From a checkpoint of a small mixture-of-experts model trained on Wikipedia: width 512, a variant of Adam for the experts.
Below are experts of layer 11 (counted from 0) of a mixture-of-experts language model. Rows are named router (the router's row for the expert), down (a neuron's output weights, with its number) and show model dimensions 256-319. Each number is 500 + 50 x the weight over its row's rms, rounded and kept within 0 to 999. Numbers have three digits each.
Before each expert's rows: a language model's description of what the expert responds to. This comes from a sample of Wikipedia text that the model never trained on.

# expert 5
Sports result tables. Table pipes, scores, dashes and country codes in sports results tables, especially tennis, such as the dash in 6–3, USA, Clay, Championships.
router:489531419548530534460531524452588471525490492494518422477500456368457553511541554544375572492472522482477502489438519486529522457535521521596484484522556495510493556478420473504539531442509554
down0:520567479543525514503503463478532458579481449522405457448435480546528485490510531485544494440492432571558530601501527515480498482507507436502402505399607461567443498556527507543537447545442481
down1:483561477570476420576484505539585480521538556466542546569526418506532521510579433516533444426539499515580485447421463470534496473483502567467492525573462558421458594530423504536555489459518544
down2:490513497412529538535497483427481541516478434566474490541479475499501476456415452476534459536534423545533483565505480506450495544514569562569469549447480514462477474557440454572489519441492491
down3:527482559471568554420465518499562433486510421534662505591531507484450552458479484452446580592593501552502485412459592472470581574533529491560510508564487520545453513553478413472598466586514518
down4:572448507537455383473485508464491491527576504510544544438565542442421435556453436516539488452427428457488523475560414562506506518485532419538420447545472581464478502466569510522483470520508493
down5:463553551566528506427551508509468558569550385410551510320589487484508475437483532575505525487465489490420521477457474591416515560442494435467488522482475487468461505470513548445536449569526537
down6:526505515536341402513526540541555397648434513446467474525459430493430546500499536510539455519523528510483464544524519469598508532482451470542512451533424472535541477482497519441434502458447484
down7:421502498497525514474631442480508583592448445429444586386560484574486541441444540605464483500456555488512442463411506439407542545464528492478511489539479498470536475497464570534494495496420495
down8:471575458510465523477383508559580399471531369545480457469433497441606472525573544522507455559609405574521476486489517401471472506480522396451468448528568501467520533479475468576541524562492614
down9:489541454545435513423507446413539484548449496449486537540551507502528597498425594475569555528502505528492581469482491457527457457452462493504543429482529499585508545545444493466552542569500556
down10:559609470526491499533494569459473505514481491523634485479507553466441487520462499367506543436558477497511456462489436476535568545536536538515490576559455544445535501506461631586507569488504526

# expert 14
Table and infobox structure. Pipes, line breaks, dashes and separators that shape tables and infobox lists, such as |---|, ′, Votes, Population, •.
router:498558548424505566529536480505498425489549506524468541423427480424491478528441533585532528576445477421440487534527355438596538484556594527540498468563468438441526506534573501481525553502474542
down0:487581474523477417514449538567528457414495523416590495425490500542427446524488433418566505439447368526465496557464507498506599491463601521559629484606514588555464510435447503523561375569474489
down1:470506512547519441535485469476480580527446567498591473506479471439469409568518486454511491522435504483549563516554421490447566489487518499524519460480498490513504481474502526513484540388574489
down2:482528531416500477468546530521520381517494411452466509510414502467495473500490495526518538445501471525404492565487497538517459498539540501594557566471585425465482479460526554554480549524482494
down3:472506565542445510651486475457457551530489503565481532503430568457438466594515498480533479528525420499449531479502492514492536490444487430575577525432483533533451539497572508537541493588459418
down4:450460417482483483614455516483489559510609464449532454452526499431582500466483523511529580489567508554506531525432427544505517535500571539530509481520507428547514411546447523534548481512442500
down5:533485520555488382532543524486426530476476482485416457588496553458479517615494482493489502546499547593535451545552563581570562449468510496457554459458523421534425476505438597515507524447508511
down6:529506450498498555583525510499596550479504513424450444481551547479490421444518555523537603413431525425482554520459463518460526477459492337559490480461527488469537581502530472432525510443497553
down7:483459533505477534495536422467395494458484451537537616469509534548545500437432515515496481454441491529475597564468537496482523465498493483466569519478488513475560447455520486509465585475322506
down8:448519428530431462479511511495505479473419401533418608443507429454498512537455489469442473581504538444447434470530532537522413444449524482510462415409508511556475428463518466463525428485473533
down9:432484574527409526422515464526472530598431557494581506401507422534513390526494466493493470554565624524502514510573440430462550481462456445484448480496529477574465583511452528528479491512415514
down10:403494444585511503524553571484492448450421547521506496538502456432412437507557446572473542585437508492368439484425528472471467555513503541560520368526433511462503588502456498494494490506526524

# expert 3
Narrative pronouns and nouns. Function words and people nouns in story-like prose and plot summaries, such as there, him, a, killed, police, troops.
router:547576457406480488399597556552515528486526570506561537413490537417508532501473512556526593463492501499425521507541452411483574462551481544446457475624502444518509505417441433516477520494549486
down0:520458484428544478499456519581467486446405612502450400528526505482438443501446417531442525580510492523470514440523534478501471447493455513489567493525488536453494499492476513398416450551481532
down1:447509551466534511516495456499570445472510473416575470531433546406471586431470468490553494558520594515456451491534521428434534508507427494553533403534463526469543565455528482479460485551517570
down2:403453578530478513514538471474529556443475509546554571524542447499547541506519512517467531534493554552541516491508518473448591523489446525553471496432556469520491628485450557500505368472472386
down3:474544528497464517513512442556591597489548525394501447406503504445475516523500499502441543500420375413524411527454517487462506461521539480476619559491512577591487480478575590539566563602498506
down4:501441512511526455495537539497529440481504532497516527527470569465430618539557497539467454576397520556546451440601499460485565377517499501471587501488510479496577505450554531499583432524507476
down5:591557477541432505432535525507594419498462487580454567523505573523390534385449445450504481456533424509553461450496540522530411548562538521491586564382493456486541470407556553479526505460353533
down6:462573498432511510499595445476547526502524470527505567543503520513458470503421596499468477510535454475566634537488459631518547588434501572489540494504540507480467457423523507518469481460395474
down7:405513501534510500477432530528589553553455570473517449529461445492542448491481534432541474497418495497446564510508501448479491359543491386518478540624504455514452503532513559472514530470538466
down8:434456459478426520490555539483463579541471631479548466503451482508538523501451539522471501508487530489472656483418427461495515461511558500573474477483507446486410549588551457554415460419597464
down9:452458411402519446486408531489412460504515563487415516554465419495530473483400544441469520534554527475491522490486477497414519451432498450459513490608505474468491465557471486545543482539557497
down10:505498452527476493466484506505501558482447510473474501506564558451599460525553460458616512483514493545497552420445509405505546465434527605495506485523456497535549561532467558566531464580509484

# expert 11
List and field punctuation. Colons, semicolons, quotes and list dashes that separate infobox fields or list items, such as "Other names:", "; WIG 1R".
router:493480516421527450527526567504536481455539508447535539467481484471432532529489456534497538539525462502473558584462485451611503302500551500538506440597504527464543506426524515512575546513464566
down0:441578481451506516544461445496467482447492508534524464513535441481548492475537487564512504488533527519511613499475467519484496647482453495521462434509553594581454494492530546459605509539531546
down1:511568428503572506452565526485456539442418455433586434517477494483534454477461519550508505522561555532499535471550506479432449430504516510462578558553523484588560480609498481507477465484445476
down2:441448532451548491435443437421499551535563452535472484515507583498489549545422487553491487533504485465378533565603564502456497466466514579393458422394436454609446556509616510474526485471544347
down3:499473553556430490500630590477486534440426496595497444542536472517516466523541439522493520515488515539502489444467445353573471505571463519557569546627489570519497525432400439520410543442505424
down4:453484457513462543502506555526397510593452507478570559560469429538557509541548421460504613569607460495535493542520492533404496507514469554487546541472531476569570486537588490416454442549506539
down5:523506565474389491505568478505441561509508449550509481563485503452530405514387511557485528514549528533447481462466395529555580513513540478541539457447394529505482496466541467454454428439492480
down6:506499563548551534613473474503519470423546567465489441511560444523359455517503508521470582412488515461572533504479539504506493574583511488533452573491639631492439415584508590530525545503491561
down7:490615407463512564566539472570472516505421509449406467445471443503492542498544456590522421467547504506515558452445527502564420567549386452531456511567587431411476525480584430551394473473559595
down8:504471441528589408504504594527464564504412481491561443569561456520536477489484529455521461549437575566537443492389400550552556463503491469481506452519463478468552582420424623434580469558505434
down9:452587511510455475483533531512433505501490410553557501550550526552440540503508601511616458567484550517474533532482550537549515456452505517477513485520540486552442430521476488568461488492589578
down10:492512523472426555512492574537472360438467518515553517476511506569512410600522504495481541543525612559437502510503536533487503560519435523488502455416449602514534446470545548390480572546422564

# expert 9
Verbs and main prepositions. Common prepositions and auxiliaries in narrative prose, such as in, to, was, during, from, became, often right after a verb or subject.
router:466540489539563452452571455517488376388533524509465542391449556485506539512545531494547519482558465508438441514491529492464524419493581494502507409517536581533467483491488495367523494542501604
down0:593491504573529447567498481524545491523513545512496505526463496524502522495514504454494472534472517447551515510492521464462481575418560548513495562458561517518464508547555553600512541433567459
down1:549559574502495500526465538467495520543447547490527428470449511481488442508528433539541521472464423482533455416478493558448575540541511554498511424490536500512543494592524460444510527508483519
down2:581615504430513558459505554512462555454523537442541437479526485461526448489520527478621565502517517510442508593526554496540506519448561567440491571397515465456546488561552434411467533504618439
down3:459528568547550487455511581533520453444525394589492483501440537549602528508505556467478425459498453533513551489557445538460542494551509527536476372523448509479533448416499516519529461575513514
down4:552508528499420435474547449444524453478481455534558464508448459553586552541568511489536495467607478468423515567584483401462593500440414430465380389541522546531475427493483492542427450478440537
down5:460420514511476533508531609472488606545537584401584509550509565494449563552480472561473547481495479419553466518492447456561514416511459495488497497542516458559549469424477526498517537464567473
down6:525437501584507479527524443485553524393585517538463532407538473522439516420550556470471440496519532497473520594483499421450569476517479527534516509450499525568556471498550501461475552495526490
down7:486400554628502532536508479524465487551485500489503552484474482594566415542504549550508555423517537470471481457498537525375558476450579495569469431470527499408461496425549553468536455489575572
down8:517521538510555587507538405436468506513516451542549572439463479620525580473379489553469497460521529425533460555453594468547432503515411506536443534570490613468402465549552449468392547488477549
down9:465517388453612433449597476560522455516430509500501505488556441556510515517473501522493489584484538501489474482524640464475537458482558409495485544609531577498465506476536407542438610513487473
down10:503456485575559488551413600511511527425559448539525472436536479511400501455490502526549495483533509475551494399485443507518510617540505516486581497570452533533498444494394566539500523409411552

# expert 2
Word-initial pieces after articles. First word pieces or numbers right after the, a or an in running prose, such as cl(ans), tor(ture), sk(yline), Diocese.
router:432455533498496441539504519505490514445512503546513467503473497457460471469507471506547490528505430468503485549376513485602553464511558536541531432639516461561609580436419505370534616494478627
down0:531410410458416513528519455460480478489437505472483559510577534509451506553559456509593525426517548542443507523480409541505525522540522495572479491599468526505494495549521574555531486469463532
down1:550433578495485562511474546470467426497415436445458487539484494488502440548514503525475481599475442503546538495479524491536407606444469469484583482563541606578456542424491489515509516504463523
down2:467461469544537516524533454502511481509479497429405507609501480547412520519436533536499514438515545495500504525552444451418486479570558488443531542460482472468605512580455563482556566528532505
down3:452510439467479433547445410563440439488498465504481618637506480539523473460432551544494499498505499539509450459506478413382523486520585594522432556493515483525572514529440444483466477511506439
down4:522482466468591498513528411578507488536554519525440572543413482457489549596554506447510478439510543526553481487657446507401513478427604417455397439511561465406531516518495482450594430405454504
down5:465493512614417428469505501563537524525404517479512520522429482479353539550475508520463490438573573572552561527541519598512411519466395528467555516520477476594552529450417417596427459548531484
down6:523513435454432571494518524416542446473483428467554424452473483466559456452477511470498635527478496435496490527494549514504531445548556411510473502550541378512462484400544537519492509503507430
down7:365445464482471522488528548505432426449579522578548420624456526481488492499516455488573414509352524435526540528361483514588529482522518567550455510416498474393546526482512537534559615548449568
down8:448488533566506490442466438492533454389488494489513509562472497387515547555578491485500506459522500542459431465559468546452527542527423565484478500512518436521495486509486447526475441519487426
down9:558441515540291477508503502378482478507537436556536520560604548513553523533548392439540472494487468417447406542543430495480544506542517379459496489500552554466584464430529454467432604519575517
down10:517536438523383591522466489504571377486472497407544538400492488572491480563534523466522445510476530450475541559531475565505554507459435537505456540462463513530499491460526511522480455518466517

# expert 6
Inside place names and dates. Periods and commas ending sentences, plus middle pieces of place names and month names, such as Port Val(e), Brid(g)eport, March.
router:557465532564497377482561435597558507495488567538421575462445523430482538489435473538535539541537440514505475468469465381592543390473513446465549438609462504517543542495493559457543566464531531
down0:449489507431599527502497488480594429488435518464430550430444503535571542450537547496469506428421419577434421521425502546506501483632533396534465531490472422454499539539437473482430423499472459
down1:491503532521465492525476509437418506428482518521514501510388491499529438402478502559529459500458567482479441505497475584490482540515493570499490558516498325459512484462508513556578531558477478
down2:416557500518466536509431444484492557441434532494359479526519486434560497498471473512635495488485452537414402514547429539578534603481487408489523434477521566525497479315369575504529566488523466
down3:506565478494520476488518533556373549452571569453468460606483478458576471417486440490450436450516554402457570511454550528587530567457472560529499541500504464445482485450522536528445525575562553
down4:514466436495613518454504547482416387540484476452489556481473544527525545472520455532409411455479518493506442493594496537445518548597569416479483529456501583458483531519514565365414448411524543
down5:520482401483461523446425591487456442526531419475511591525507555478439412493442557643544503546389638548385468557545564484444527535388526521483528453545547566446482433441532583582526497333558563
down6:483457577556426532505545514528530485575520486494525473512554549447545426528590534367542526592433442450606504511471418476559567423494521542525478502429570505466437583531467521513443454577566532
down7:506419578374514478491552405514552562493501467494514533547513499393507486480489580516471494504511457370468554536442476520496544531475548481524467537498529433412529570523522522429536571475460480
down8:538425509530520505465501532494530412447477446502524501464505434490542510460475409501443450531465523485478553423516555496428481482616476534467431469432527530469472417496367426534517491328582500
down9:465509571522533500478508506509524558511551509528623488481408395506457451412529549497444446513436461482584416511491494538501516513447487493518519443510504447471493505521519509460492417591541570
down10:549428493557446436514508562468514444455515548446511430442498422532498441600401470495460541442365559463589560481489468483533526544504474488571663495517467435578456532505457503464416544517560447

# expert 10
Math and chemistry notation. LaTeX math symbols and formula pieces, such as backslash, braces, _{, $, plus connectives inside technical or chemical descriptions.
router:538488544434498496418558592468510501445508460503442573469417585384482556526422512485506503465513455534490563504449558439563510404583577564473534493501544496546567489520537445541562603502471554
down0:504554500426529453526465511504522505478516447463471504461444534585462481532495426395522486490453540466501570570582508535531479595543549511481568511550482516483495574495492526399534598528424470
down1:556498399450422546505479562528494432461445413480534449541578518504516516484432562507443539509506527416485540454525441413470483488592470467468453505505437531555543529489519510426526495541501452
down2:550361497521485584462516560486528453373541515546505382453499532544566535456488527499523425567533493505433507554481435474459521494567494503487553549360553593515594459500657456587517608359506502
down3:523554467621576547527466495542543424451454524564559553530540453542457535532492533491506446399572559550463485534554561552584538551550453521519488486508467554583479442484475440512458528494449526
down4:484499471451454500517540437450540517520450614527499469458536474549474498513489572445445525540509552503516565483568538504509440552500587519463584406491438489476433549438527580446504478608492446
down5:545489490466483438535476501534501524487599536438499465528507474462564498512543430516512503507489400509306505570506526502440598572458522524518530509494476530544539593393493505486493471480550499
down6:405441551467544491493581488514460444539597558523491467470536634506510527534581507539508519524451513523515489420468508541510582530482491455524557524556582474415450498513515539474402481411491404
down7:505479476550510440479494465467534520544424482485529483549462469530462506410558506438573463515522409525365522436408509448513531539385539587594499552530557506492530511517531549456562478493578503
down8:507500442476500440458488522466577465472450463492551502526516478405445469619478468497533564463457480449470516489467383520510509518574595497499604481542512520468481548569467565434480447475500495
down9:533493460452516510533474460576515542535599488533479500426484502496488410484604531556434523532565489468517567542449450561513492523550491447513620550555538452486526480464354536496454510485492522
down10:484516498445485487533483489571572549438523470469498529503491581576428527442599510492427550520530543494409460575502416497535455426497449477554458547500523584508556588506509486556515468461421529

# expert 1
Biography and taxon openers. Tokens that open article or entry heads: the line break after a title, "(born", "politician", "married", "Animalia", "Coordinates", plus name pieces in lists.
router:346504554447502530501630532523467424464531551496442468421434469418534533528458536573520526552444485501455529530337431397528518463572490513483455460544605490568491595380491472460480487475511524
down0:485484555485477419409513467570524402521507505464435538521506609465508439458506469533564442526582560461464460574538431423464553463420484425494430495473512402567510524584515512490525430521563503
down1:498593477523612463464409559469524480398491540478597353605544575561574594406562500556484495591509492520443533525619532519472525615509490418492490527504474489448527497560494530441475538590542524
down2:508521409521576504554519517457492595498541493536539447503508513483442421434480530518544504545464475417509483543450458435533486545499510507476565584412440495490520396587454534398449532467428570
down3:469584455454529483467522501430537508580474472473490413495428534442411567464533536543435538499465427552533513522451578494437529501415429590512615412402483533479515431542456472479458512449499415
down4:470538524493496511452578513534390517484473576492504517510455553537549448431406475483417405437511588443490473447456478543523516546484549464537466461457426511569625427473567574499575482441438483
down5:560605480545465476600560529505500463475466465522422468471347555496545502513555507449472501597456516483530543493466455540515454529485440553463466489508492460562424526508521523507601508518522506
down6:558625546488463469430530523407546514488537507427441495477467533537488556485395481521490478530484493607415425450454467538503470448460488492523569537530580501458557519538409513555506435525613609
down7:474410509557491445477545441401478467514539553603465505521510463473600471674532532513530437498511556518536465446380569485424459533498562542538508460447538436491502478539452599550576533511442520
down8:447483447459481541426457422543433506514474480436539575547574595462499513478470454497560422489510557470539430451545505498484502493481558549509518443490570498569461443426447459574497490451529566
down9:497505524497525413460477519484408515571441408480547510457481507469574443510497522441435456427478418392436433524592530467470586462520514456513547522515372469472508576515435498450592490543460436
down10:422542549480557512537463509522546512441472471545557508511530488401524510632463609523461516536526532486530495483432533513513479565467545548527569463500523435507569430528409515491438519486505457

# expert 12
Quoted speech and titles. Words inside quotations, dialogue and song titles, especially pronouns and conversational words, such as you, I, we, did, that.
router:523522482553519450501540582494503572468489541518557574422452534479435455519540523507526496460468528506435586518506457430554498435626556573429540481578395499518520530511490411439573470542494505
down0:461513583485614477462538503575483496570517478437549544505514534447478570422496576435569386513526540570530637526597553543509446540516476489503464525441436520525612472466505467533523520442505522
down1:532475504549443454482585485583533515581477515544478530423474563562522457489479619528541528494526577476449527509474550484476547462486540547515535500503453571522457559426533449522498509616479517
down2:500501492502491424435590476527486501519468409473483503515455468566446541457500493473458544544483518466409495485487558520530520512473443498487513463475521498526579522492538468391405435479598617
down3:553564425483529411516446473539411451522423480602505493535489482508484453550455511491558540442490479534480568503472561310482575536562577441511504465478400507479468479556565570568442491562489555
down4:540501581508512494492475537526460538492503465593471486550529471447565456586543412517508555508526541545545455380554462446533511547456518539400558498523593525538454576580502630496475550417488603
down5:530451484516444469562503497405510514457485436553458588502470549496456475492503461499477460434425449459442456548532419466498535453611433512543481473619485486564541513509449386523541484482518538
down6:597438425566496425479570526470503537456503405450573507443466549557459441612443495553439542421508480495475489538484525488439562508546441526462487450532481529491507542554497557513467520489600498
down7:562496529527451514589517504498452533545515482461523377496569414536555459474458505473509503528444557491506468533518487548450471509482553430513464522566524455515490511537423529441416546573432529
down8:432514568515556507438511442573606511522507455542527481492518419461420581485501498505474519421507468548446507509517526502506544589519530504502539514495534385554488353531463512436536507465464489
down9:453480546500449407438542587525409536433480438520561524432505516537487508476585483545486568465488453562506423520447492460411495454488455529406504533448616549463508415510360476414542406507600490
down10:495580465501627474612542547661484460524439514485420350572503498523624455481499483400535489594445446477520470451545429497457483533489468543539572410526482483453475542518583608521375498464414494

# expert 0
Table and list row starts. First cells of table rows and list items, such as years (196, 201), pipes, and infobox field names like Candidate, Preceded, Phylum.
router:547407501504442550479544560547470383466484561433474514419502475445552443526374458465469515560573508492486484448519498502556502437479509481484508427585510412447476574498523406514540512528450511
down0:476503473505534530456480523509413545522490566415358555472503509515514514533577498467507504600483464490481431517541499482520539510437526573581480468452481476496492629530533502517497546431535439
down1:647464609474422463560526509405481523462449587435482493481483540459481411392422409483529515509455498486430508411472531513585472471545524517580497474589475463579458504565448464499465550507515485
down2:472486466513447510578453526349515435510477468612460525512525524431553377580499559440621458495542445467520519519386565510483400560499403482478564416488489465387552476505458588484516507553564471
down3:421597495429400426466536585465437454611597555436503556456537420504541554479519441517543570487510590550498416504517454439451452537488494446514518511562506480531590516551534457495426556448534441
down4:428509349552436413537410472519479457421432512553545546399518417475416479483439504580498565552524474528382458511425472559491479560535504563527507462553496404473508510521444479448512578509512501
down5:476515493494398491463483514414489525470523548456451487476658533420434483544505522495514531484529509435551521445545514477526585513547500563534529476519519537610563485528486562534427392494432477
down6:453503506487429502412480462538471511506517537509592474495447494475511524532530497525518506536452414475338496469501433552457446546493454499613569533447449491468481464486528382363493552511489574
down7:505476516470509584436500555439488519466520460548549560495566598479536448512480547486449551508472574493457492506563462453473513526479571509527497569454489551420503511471368513519444474569490553
down8:621460510466522429416446505564509587483570513380545495486461441382475521575522436535519589482436444479532530505536470512530543409455534560402513488494501450530470535498585460488375497402534429
down9:472532531513478493466516565581517508462365559498368449495500528526534541530564584460457448575483460447511437616558580514536520505586600473466540483596511495544514512524503474446500530425537459
down10:539479498545438528530440392583487508483540415494534501517575494429527427567469481466466537494558562548495483441510513499558536471422477508554522541449348566527506497491486496480542502503514592

# expert 7
Headings and "on/of" links. Wikipedia section markers (==, ===) and "on"/"of" inside institutional or organization names, plus "On" opening date sentences.
router:559525528509546487476496537513594545486517470444508519471470569515531466451457456569492491413570461531445559530454547410539482511580623581493506465419476473491545525474545521399550524517448602
down0:674491497496536472524543508503620543548422486452503462460447533576503532458409536502472466439537494538509558556559514553500444384624557513498541588585518452513527504454564616501469496521471413
down1:476516536460482456482454576462534592513466491533461471482507525538460492491614584581512540500478475512486543539542517478455502462549469557621398551534554434355497525503546624450432517486520492
down2:423572491421523503595462561491410435450541542542495487458477466449506473557477489440467485489494502448504479460539551517547461499453439516523412450513503487620466458462537465539534446494549513
down3:520526463475589464602529533430502498530495514539516534477545509527487549494500531532533541525644488534564494564560499430429538507458512537678413485518543495480569503453528447485522438549505497
down4:537517516526468457459509466523574562556564473499525511521514541474565372529562560511502436546473469443500546528531513548495446450453563547481533341491444435466467518497482423456514521571535459
down5:533434537569436503548580514538516477495499472560451457506547545590532437467446489415434510518440518553451465451467423509525515597439361531500478526529460512496554561544496463470470461489539416
down6:554467527452565562520470526583530467503556439541546473435502455528528557423476560436542484517567519504532624488497430469563528564476485353516456498544530550460506421551523479513496431529544499
down7:390482450569449458487504557493443408478463475548526624482476544533471415506584489511471552473447511459589480534519570532536540426407491535503423537556492530446494518592556527542479541537374475
down8:546521457565552494491522578471613437441485518412407493462530558556469539520602570501500449534461470460516555536596511481505460502603438635448433398412511486512481482495512486479554452543631507
down9:519489601496491510498555534534499524488490426485554533495497484540417500535473498536409518492506466477421360467538522527539548479548445518489458487540482526497557541486462533435472460476549574
down10:479519532534644455542468566527512440482494497534476481485462567445470551581520472487534473446519504498507486414547447538501559664532540499439425479389523541491559494507517559491489466515519575

# expert 8
Media works and releases. Nouns and articles in text about films, albums, songs, books and TV episodes, such as film, album, episode, released, titled.
router:511479535430456485489561588579530501473518463439503492446470494500487569514573509506485605493497372513442516499486493478509518482485515479513445456601446509500557516427467475523505527495590524
down0:471521522467605536589567437463440527509443514518478486430504523443534556506535568494519428442536522537502433423524526482396478446434509493505538411554495562577440486502401548506546495482452509
down1:534417526612505490456521435467487514481487553477543503587438466504520465419497481484548452478436464482451492438492517444402506500525510600599490580505532432489537559664536460524510537497574407
down2:464477552492563558547578406534501634501520440515532517572576432546495499446452592458436590485502565575548495531494473534427529432416553456448441507542470472596478489583550493472444526578453519
down3:581509495390513505547539519387474538544565541504535476448649518461507427495513488496540507475528370505551463486464482479482530576519513539464489469473530453506453472528499649562527565519546405
down4:605490532492626520539500528573509477500487465553501585481537464544542518523575502557430530535493528583534448507548503492428503412488505527369431454511470536510540486507441488486562442525500497
down5:502498378489439558534505468544513509500568533524499528528496496492586510503498557389595599497458458633483524447421515427551480516493509430424501577438445494561393504410545447472557559438454543
down6:578489514540475509518456503519463607552543542466527581481461452457600526495482518410566592533471426585480408494598527489425583508503493549551497442483460568439433475491508548530469487499499489
down7:398497547561520484560524533451432487562430489575481509530388492506520464491425433466495428502587411557499528440480521469488538430525480638529490480448568505482449504461524530530586497600529438
down8:528445425540498513509438539573460530543470570402581431471438536563531381593558544588514432333483407405536533427473542466469480514499550549497478503535565466611536504506611516518474527553478582
down9:611523599588541472481516506476445396623508540540519474424504526469524539518520404522511451518551565588473508597483446478524486444471527500420544520557429487562556537518499460550476508566444463
down10:539477540512626499472497443476418586631507574607629565511552510509473514463514489509481493555529466493499445448479429476525589522507429529510480506409375474480523467521606505406485506536532573

# expert 15
Digits and non-Latin bytes. Single digits and periods inside numbers or parentheses, and raw byte pieces of Japanese, Chinese, Cyrillic or Malayalam script.
router:470531442430552482487572525570493406475492515450512552416545504421476561471473402584489548476532409524455508509470559477562588445493547547569547459569564428524530547455524400451480546480468558
down0:565367495437523423510552474559627508513475471567467444523517498437427460435473473464521474526560487487469486518471556582528546551571492455480486514513444421519510488450511517395417508609448536
down1:505543390535450410467487560525480488551528656540459538485532473528449475489534506540422483531473559449486507455444576534522508508501457568565535475501509520544530491486542474583487502428503349
down2:495436579515409455449403528537446631484475515493498515429448506556533459506490513481556486579427526467536505441383490545550458449417463549493517463566467494519492428536447445538452483446533556
down3:434470534460422494520440559488480475450419476473513538496418503524450550486464504516501503551493476541500501471429573448437522461509454501494437584389510454518504486583414454451462449500508438
down4:549551530492513467514451438483475478528483541454592560610536586526554588455485582515475514536460563510462498525511552484526551525444473390500444439482483498488508529501443621578557598470510502
down5:468582540489459504585499502464536548557475584535452534543518403488532481471478518459516453530498494460559489507522423511429590461531491416538385508346483465531458461556496471506457443551493502
down6:466483493544518534512534551590469501614493530585536449468577478560522532443442434563531382583504530496431505499529459506559461469509474485464539501587530467498465460527548474511542486537480494
down7:508471452468523499513483477529515479480419561482586486615482460482500523528573603406514474408603474452426475411503530471526500517498532482538397500488507569531394417509577527542530459473482372
down8:512441548551540455548575472421452474556552451493438564570491585596557594499449522527446630520460544575507430469487494492496542496598540520545512498449489463473537495473516532484530445525437431
down9:546490562609519482460504395494477448524491513480544463532427426515454565580506445522512561534489420481532490510443483400430502454508534532454486490543461423533535400496462559533476555590591454
down10:568481604587538501486489526447482501387588451554529500480506555505501512533549548316416473553412433498549465604469445534508412581441449369456512451474452379417631552479518485491537467627535548

# expert 4
Places and buildings. Place and building name words and sentence-ending periods in text on architecture, streets and venues, such as Avenue, Station, Stadium, railway.
router:526438513482522476530553517474529501436464584407505532495476530450506449512530437555462610546507503464460508486405573394602566437467467555436476455558529503570485508452447539489509536532517535
down0:455548493472554471407477433473537569546494462501445481523490572542523413409535437545407468456423500503585534519531405509529550540510487489484597477529521438486591515449532522540494454452513611
down1:588514557450441435510486542467392545462514528486552542402482461521469516468472425582469501464542576569532393516499437491549537517465507537522512442514434507440565580546429440529501470549558535
down2:436609551490517534472498462483457460588437515467446481536473465498470507438513566560487425519450506523523573524567499458537436497566509505614524496501572593534432460526489546563474515490563535
down3:546471537599561533486452446518483478489525457522515529487496612516422510537502533401513622540492582475499471552459534393525531562473538544460504584523487499482524458557501513466477438463533444
down4:480542449519479462544443547466509519435502522587564435518574574554504553556518586507483555493432366533465526574502570450497480477462458534573525468501451563513500481555434564568452463618452546
down5:544502516321450469479507528426484493461376483494595397515601382406527545436523469572488501582439450467529454525500478422533484495558475541450562500422458512471518526520491443588544482395471415
down6:438442587518482523548507559432473508379545551497525535437504472491488540512497560565413449551424459521566537498560437523543461521475491542461481604411508520446561477498480439571462483584450489
down7:515457466481466479513470554438509515504447480501463549460485466446505614464507509479478487460528511476409493555463428476464525459497526532550370582493472463491556545503463437590491450600482466
down8:584558563530456678515494431523458541391460540452518478590556544554542434469446499539540514492373441484488415435455492433442520452484614453532538534490449584547495532457474516487498545556587574
down9:534471494446376582424498508482543470506468473416496529607559494577512500537499513519490435491488611510499582531370476487489524548468420468476416547529610510495429506469509488560482479507438402
down10:497502524466470391457499457447520498455517430543513553527475464522448457496449460484479559555484615482456544470534577533475446534465515527486553475457460514595475413527500528379510570459555554

# expert 13
Foreign word pieces. Word-piece endings and particles in non-English names and text, especially German and Slavic, such as von, del, ov, berg, und.
router:433418575465512475516526503481487434505507556530535569539426423467462611549547493599508522490523442494549587618469475440548525340448558531496468400572486518568557451420517531547469593427470535
down0:577382472527535464555489581537533496479469542499527475515553632525548522475535443388417510561409485485492599541499523531480540470472534501498432580476572470592502544497434469537502546486546505
down1:499533527465406560465544441516479531479452532596517380450478595449551360442524473488537533479466467490566539526473444582516528540464502496482461523463512573539469384480469551561481501560548531
down2:507495507493499461523556476549466632512484518499478528455577456495502596516521584538519561542459411481424533531492505470461536469472605444435500504592526542507513575448507601555512500541473461
down3:495526523429533551457562493540537524516443501474444583457605503479537525573532527524488417508402520405517538472539457498506575546466527537531509539535517509521435494452486672540451472543425537
down4:450531418554526525485480523542488463554487571530486571476602555543497462536527553505555493554477556431528486468497468451432581456451495572494490550555467463538480442548548456561475506431429471
down5:494510540488425542451616522410450502517510533396491515448472376506512519461574526464555547536503477503619491528536468542493459512374506497503484469528446526517529464469483566559494567531550489
down6:497494535466572504526541561560520488535588482487444506455520467472472505537503512500473428606537502464453528527481416462578410496553477527454555527544480513409501460569456481448463513410554569
down7:424551474529566453448538437540484523452432554511512473451597435489554469571445528564510522446458465500603514525432543518499516455485520480551500445518532501544511511525533533477540502596429503
down8:544464519428466617501474557461486541481499461585470493434452515505466460544553577481516613522527551475482491605513486467525592505590448570569496440447505448477480708408622534484462551545519572
down9:449509455450458499545506601502589493621558480524468499492495529596460463501478473570499543529455563482515448512446532531450483497518520462513560530500549580504451494489444453581487608485485510
down10:504614429500422504592538480582579493528498431416436543517436493452419578467427424593565466555538508586482540544522448449399490549480480446433568476555581421447426537474597457566459545530539505